Experts of a small language model: vocabulary 16384, 5890 steps.
Below are experts of layer 4 (counted from 0) of a mixture-of-experts language model. Rows are named router (the router's row for the expert), gate (a neuron's input weights, with its number), up (a neuron's input weights, with its number) and show model dimensions 0-191. Each number is 500 + 50 x the weight over its row's rms, rounded and kept within 0 to 999. Numbers have three digits each.
After each expert's rows: "gets" lists some tokens that make up at least twice as much of what it gets as of all text. This comes from a sample of Wikipedia text that the model never trained on. Tokens count by the router's weight.

# expert 25
router:537440503516511500473411441475516501486454529426484464492439523469460419425496565558460393541413519580602533519492546544490581450577510529616434491523474478514568511538452586476532532545508460556463490401507521488371403434504517506511466483499527515512564510560482501396554478489531553523557517464462515465459618492477537622475474514555471518524482547549371411490590540480456588518537480572521501515364518412524563463492516561520555436467492447475543519503441501513490627510469501482466512485464504614495467505596520459422453473466441442525528487494500423481413501452529531421
gate0:522512554572482532441494513562541528547518479557547555440528518397563455568501462560458386538459520547452435580508601598487437566533582489462509550473544444519527543523382513418488502607480526528490466452615444506439426377506572456397485460567496438552551482452566460447533444519487528498549494482524462488492518438597431543548472496528490558465507516483472467485514543510550577545527442558574523578500488564493426497425496519491515505531527467477463520469486489415403495482541445447473478530470412496580543556551526528600419487441400488522454387486477482512502478606480543556
up0:528483523486458553541497499466538500507474566530581505522568445625566532552477518529528465475417530492429487531486374541512460462450502484487500525470479509487530542465501460465488488482455461420565430529475448522445553517539385508492389588531588503498509515547464472438448463482483497455511500478492476535582527563534407494465442563453511355507452550440551486561482590548411479449472533392452527461451507522574561459615484437502515418507479522566502517481501547587406463466495436478516398529544581543417471445521494479417386508496529540544456638481484437552511455490435423423
gets: "(", "\"", "[", "/ ", "(\"", "^{"

# expert 26
router:412426500404547528574450453493535481505608569482544461481396468474481472534499508565480456544469493474560549539423482550541578493509485492541453555581416497587606444518439542584478568579499496488469463400574544474426539464441409508549467499438495567583490518521509527497552429524563585574491574445442521416555530550501545526475438518532500563517455494546441459475526497528476547505458577523451476531428485517480551513468529500525554471464476501471496523569447417538433609566403464401558427496493527526470450535489598548378476493431445495461541413541490489452473489458517601467
gate0:512452479451589519549475517472458473520523527479477524394405479488550527466472560612586545480525566482583502532520498541460533487446435538494598530507520492590533522486377516536518469502500580468458554461452567490509494440431493419449600427492510499472455645522505520555514497588507488453520470440461467464603434507479546495582437412453520588478441460542532459472510484436516509546546612510578417527502522475476477492563462467466553498558428441589494502566450447572467456554398519511526435552531563475484606491549519514524537420526485583552538451517608496475570490584419508490
up0:543541524437437456473544465547452565492456522511549489563522535459523570459491586437483501485507487473441546511485502482548489556577562457512437555503495505448527462518592498532465562532498517514475486566538459547530517562557514619576386572454520521579612407534521564445471521475469487516497497552562497546454597469505473533446605601473465434563496511458498580574528509535540539539481419540456595484493550497551444501477548617512467533478506555403511449421558455490549618425639521550448560414423478551556444532481512524537471553511460469485462557509419430500482486390565514540
gets: "0", "6", "5", "8", "9", "4"

# expert 4
router:563488589456545497609482454476551475534515464464507413517458490433505442487463542572480443511409455487543528504442560463529512473529476482584400525560454428525558510497472521500454522592567531586404432467500514535442442473485493431614413519481539479516460504547449539505518471488568514558564540471397476459464550570456512499496440489410524547499490445553518486501530527471461537551561540543494512476488598464511553527390536521576493501414374552440604549523455462555503532504499461501479445419519483546409444571533446498463491514488388486381560489610579453474457492406572556501
gate0:547518514459570486584466543469480549522434468454481523549558474563507490545496431586483531579537506521409562581528492531476518599539512525499495592591498463490422545430581582492458509475501561442483423640440483508530562455479585499479515427535476442514569587494521493477512562569438517450547496482485459410449548532516466356561520523497597525565596513448449462532522458512495526467517506452537404468497514428546538525541598496456601488501484421409441584527489557483503445496454416640479481558469546565532498538478512540469549447448525503501511569511461393443513531456459478502
up0:501583427486457529388493481480555535529572521509555488418477489462548515518528588437573537419552453466547493471525532469498517533537472504435502434483417600598471504522415454496544514527549612484556537453622557446463551566510522555535461548533477486536470457542471529462508470517561488514458479467550555423526491540458587603464424466490542485501457439565534550552592467405481489531472496562487462527407553579495498406546499463504484570471528472575439436495472454529531526535421502415441556521450586482494362558589515395576529536600543484529552554471474572526490483474437501515
gets: "o ", "i ", "e ", "a ", "u ", "y "

# expert 22
router:512482521455549567563494409459504509565515556434494461533411424457471484491483565489438413471429531525508495587490503494568509468522539548547450551505432478580532452509484526505499542528599481540395453474512507503437492380470500497602411474454566514581527476553453543510548403476610477591558508410419535495500567566517560537486418547455503541500373530561484477490496550513403511448594478535512532455459553440465500570508505482488534458467445554477606546528465435560436503571483517483485481430442534587508459545551527504470488449504422476510564430556526490458380488440599562461
gate0:413486536480533511543470502484502515468526450504551500577546438454423526473575469561503563446511429513451541409554529549542468499471512458560576483573415530586551479497519519521571473491554508539499454461499495479450566496513441572456498524516510563615578540553560509481445516476504412568455530521524510417538446599519462475529476516532513555445443521547376525561441581583520382530390454496455519513524464498588494470527555487466590484547445489663515608517520451514637470536485614532394488495512478536515475523506499494486613508500473459529571510419416496579493500474532522501
up0:424517504479545472589465463546448452561444477453514487587502450382487492494522501506507459397441468516508462454489475513554485511539477477565534497496553495554394515534503462505521593480553544576493449487485497459473547483474550523521490519490492581626517518525471483495442440385571377541527535535541566477439376581584472470461428496476497581501422556466525491512403531592426448524424497517517589457466608495579521475441482457438585481441500527589528479488450439548442438465459516611407391469457502467539530510510456526494518524542453433460492414435436482514504511525584567462
gets: ". ", "John ", "William ", "David ", "Michael ", "James "

# expert 0
router:537483568418525482532435403428482495499467538428503475541496526410502490443474535554438406606435484457527566524450518481508615466494513534558384471490498506493541427518476595572520595505476517496482447443572522486493545466489403482538407513493505564581515523521534524451507422554518531707580480425474506454501536534469479524530436534494505646533493641501484510437534541466386527533529481514507504523418498507437532507454497521515518488397446538477540495546494453515509516525397510507535431495566471527487489573566410500424479467446443472562530516524474429499499436469551563483
gate0:484515594463551547531497492537450491506499466500497516461476486446491461522574527448478570459518513522481510438456520478517596495488443448482405539519545458483488423538537542537445456526563513417547423463475469463445495424398584493535594458658457582454526497531517487511529560436518507544456439479511475481540485511432480552559495592524561514539531550460513504493529454592489542482487405590540526453502548470404440483525501492416555519505438586437522450435459524465490558420520531561437557568555471619359540527538322482452558470472454554543477431557465458486517539539462448574
up0:506476530580564503484474563457441455611505502542481537527531542512475460526452533501592477459516439527485469420503391493511452607590559480539531591601467403460542597482496522412522439558499513414493530511442534394451487535519439444476412531403474441481453465471494432505488488448565437450518500478536425431534504460590558552563499430495523428601469498531496462487554534439506473446438607476444504507536529413470533544468517491634607559579573507555517556536491504448562483493481500505467511411538565433558563553512459553512520496547487559493572575452475561567495534529519508489
gets: "on ", "in ", "up ", "out ", "released ", "On "

# expert 24
router:565530503515533545568461504489570499523501515447511402441489507513475457447417535502485491474458505572530540485475588537487510439537467562599447493636528436487553453508380510539476524534549475562442392434524532516442403458487476463536447508454528478489525486552498554478554440520504554539559549502456476498492533532476586480536406536426542573534485575528435489517526519433439557482512530536548505435477503450540563546449595510542460475495514503383513525611501465581461496517457533371505440398505501545483469607487445514420422514483345447481526447517590468401440455466508568554
gate0:520485500532486539458515483505466611562469557503448537504487443573437583534560479547478548487504569477469602440538587485523367565452420438481422503518493474514505512504520517549417484543574503474464455432477413432514457455450402523632431466516490494552515490491496495464443413551502522465569479559534434479409449512571450553592462501382406540484576579541564483485528514370441563427467493583508489517536539502548587569520456575502488497496472515517488427478545461515484484485456602510571510456488603538446450557459564507462481486497483499542502475428542447472469512472635509480
up0:611510471517494609471585447511506494507509435540532483619472538500470478509443528546544508422482563449538482556516500462522445500450550570546390476533433577503531476518504498531402542539504585500503563447491471529510411481520544523423429446556528567426502574525525541507419535533418528536477401481519529484496464431470553487406505504463552459480482416481492596551593518451612463621548442534482417504494487460565329476447474508460483554501410414481464498525479528548546484562526521482469599574558514471499510451473463434478397472499559536537536513466582499511449489565479560545
gets: "'", "-", "/", ".", "–", "’"

# expert 15
router:489380483455517565556432528390539542536430542487463439523430520457417455527498525487479433524503548504471450531486539579549527441645549484559485567464473480555564526540443496489431517489516511545511488463566542514473471353485429507537472503475571555538535501549462512420597463518556541574522570429442490420469535508501533535440510567494432515550438495606448431429584553457476529562520553524577546524471569470462534519481547529495539478479486583440581503537432468603451535545448490452503429447450627493474520566516537443408504503458432521504486470508453500430447447482549613466
gate0:490431542508546404506510602418476427446500576520510460482520513504436452563504471494428412476524496586470453455529562586464458544516472401438496470511497459492443537513602485568485461434470505510376593558534485580424486461482516526464608533469556504591444452575506508470507540541556413582459521515444555502536465467480527480445467532488409501540536465510525418535490430420522411512454495514521466512499526549547563559365572500577514537459488432478505424462520539531528609589493549512437508486483533444566457567493464548514508471455487434468528593459508478454446548471347505457
up0:438496524548478506472420488548501608507528443559608449443468423525574473470584423520539509436501461489442490544491448504562531492500405531457526469490536424519436436493480511428422486472453505410454479578536500503480531468543573538516542486613498553493507482564504512543592429518554531425499502507442534500407500445558470461420452468464552468538555540465469508546408543557496456466508561543444553549493414576496637592441477594463456513502500493461531476501463535409559582424457449497498565432591507594520522495504545523646527493466532519568506397528479510450502488467567577439
gets: ".", "0", "′", "″", "2", "7"

# expert 29
router:494473568473503593517457459434565460487443559410550417500456489455469495493498520546451423549445560474553529481524520594537599399546544501557452494497482457551609513480487561543468524521605494545449436436562495545443473453469402495553454455508596556586537496561515530451549449512512542619554483481444548448525557537536536482504521518506483523581456550518489422461526544475481571451595518524472489446483569455474535502462522567498531480456363544474559516524471496525474549544480503443462399481486498563499384588485525458458450491416451473440530435599521488453456408421605561471
gate0:546575530597472409450488529525582546428545475427479510516395551424454455492579496570555474474551460493466443589521463572450424491589606547415429454539457468456549468492577564532422508525531538511522501484490514516460537605541425507513418529442442467595520469459568522493427521473513427525405504477448410505446529564465591505413434432510477479527498416423426524466453476431426450605506474477408451552522526483468472465415537515465504539443491447429521499469472505538529462533456453529456468482500476533339558443450544469554434487512521459509526523524422549497525493483505487475
up0:494541517584521299516498520496534487447511489467506527528482540456435427429532507540516480496495480559465474563614494526461480436492566473517495460535475442454501443458477475474387579456528537504466519548479413460455499521537455465472508558511566571488585425409517467482526534568532421606480514497481416510597492529559564406458463487458441422437509393421500455492429555509473496609495429445462434537437468554452475484435532582519539554572526525383480546507463482560493460495533500592513427486481495542425539441492452495581498529575521538583602558450471493453465536538474499459
gets: "0 ", " ", "1 ", "2 ", "3 ", "4 "

# expert 33
router:541488516448505587486500462448537532546537534431529433519393499480434442511500570544512480469372506446492545536516479526559520451550536512559402551496424507580539516561476524497489593560600465533460466430539500536468432446523436495516472450459564583497508577538491630469497421487535535553563529395479545466447575560531615625507496477535527540573509554533496491437558517490420521505461490540456474468457495457481505446478565488542516418462483557456504524498457478544431549485514478391483513397500511525448454553507546567405446520443377514497554415607466550483454436478546460426
gate0:444435469510544469452520515477485533515478572545509560508497470483461490451440519536413455459463478480421412531577497484630512486434545453490396477489562588496624503499514532393472438456544549552555469588436468400549530563482494467436536468555496477507405500504477466521510498479503417587517467508507423462448510497549588483553434427552571536601516500494467400514490571539429511449538526456480532545344448521547534492493562537578522537527498504554517484467545545501483494520497534585504518507508531492527504421458495510566449494573504508616532464429544590510420420508662464514
up0:513436528463511636554568490512597481489519443514584499568511448479487530464484472511469432574512586526519544503467443575536536523480461523456457493456514517434520510500550505561473416434543541506415449510489438543473383559468465444531601525556502513526562505382409579513478447470534576470414466597548543505467474456476396581519401476429469430466437574530528512591526526429487444533441519504442484488418540570460453536422518456577448465553449447551422478482452483473519503428550448535605491475554477530503448480488518469554451516541479483480547479576577440413535530409554543536
gets: "that ", "which ", "who ", "It ", "and ", "it "

# expert 17
router:555397522511537562541492461408518488487450547463530427492465462491466504431507556507422408581439550503509534497383511476558609484542538539473475514517404527579596462495478646579454527569482509515522474473496543476420488479503402494526495533482651493517577485505476478466545347408525516536608477441441492513520544534511575576474441474497446515547450505532461485401573521489380554454488473543447540477479541519453550608503551545531499464499445482500542515519462515544414543602502536387503504519521498543459483567520496454478429425487454490441550446520496466477452479474555523507
gate0:502512459543502481457527528556492522557487645491483586533499540536480443452476428548451480516553598530485549403427468551555553539575456532514550489430606555483554544603578469526500471512466486485553437578462432576506479468499456518498500510464528570420607517388464527520502483520509538568572529501536505516515410595488507541536529485577536594596504527422634438436448490488500505480490496499564486464505533449499582524523612542579409560472482506424504597548454605502461492517475458550520432543510458487445545464519447529486439582453547447534509466437425509451464500433535535558
up0:510498468511519473615588482572553591466428407658481505490473555497401605474471501379464496508544495486463505540492454519456389517440486511510476551573474531505464447587546447487442487475476465534485514457493555463497501377474522470422432493523485404491491556591455485468458508607447532543449520536495579495474467499506510491572474504533600502557474514586513406518453533521557518498437505563428526475510494551463448486463545544502499517471518496513475539515572487382577453482524470444468523486583471472546473510405467499441433486638500403564461595561509517423536489504391515504
gets: "| ", "; ", "/ ", "scores", ".; ", "ova "

# expert 10
router:413403525457509512570450442481526546504548568409558419489445431474466440476454571502448432504407542532539568555504495510503525396521530499557483537532539477525527453462490500547471512583499554558412429411573531483451468485477442509539433480501609493592502539535521508441582433449483527639550514466423598478505504551494542522510466569494504575584403576537521409460519494491477479559488530508476512448465513443440549536480517481513507476486483568475549500535485531544400555538435444498590477491525509591480450577551573496427415468434478539438519437626467474477487450475591585510
gate0:551436496551553473475576563489571588425451516438576568524456547519517448556479548512412533542465498471486495596555453505497504396562538497498500477520508519417454588451451456502467457450544558525572465485527551413588417567517556529547557509563554524490545505537508572474498579495454617553495445496458498462509496526459552501466494495473470552515517486501488407404500494541391442476512498488472579482569485545442525518471383539596408427573488521458564452392425575545526528662530537473555427524586469556547500506527516394494482479490535540440497449563458489493447541489474504451
up0:470508527481465455579469503490533533429540562442550543520512454577497587523501476483429503500474474491435470525467541562426438403516606435509532503503461416526594623488467456506470527401456467594610441488431551496450455545475423485455453551518520480534567517676504562510427460507466452570360499533454514448574462488501560525506516561485382475473410488545510523535497530546509475473479487452516552491467521501491496434529480530414553501528403439522523421476521478482480578497481562442538474437527569524536554444483603485475492446497531542463443476583486593476557544564423578487
gets: "two ", "5 ", "1 ", "0 ", "th ", "2 "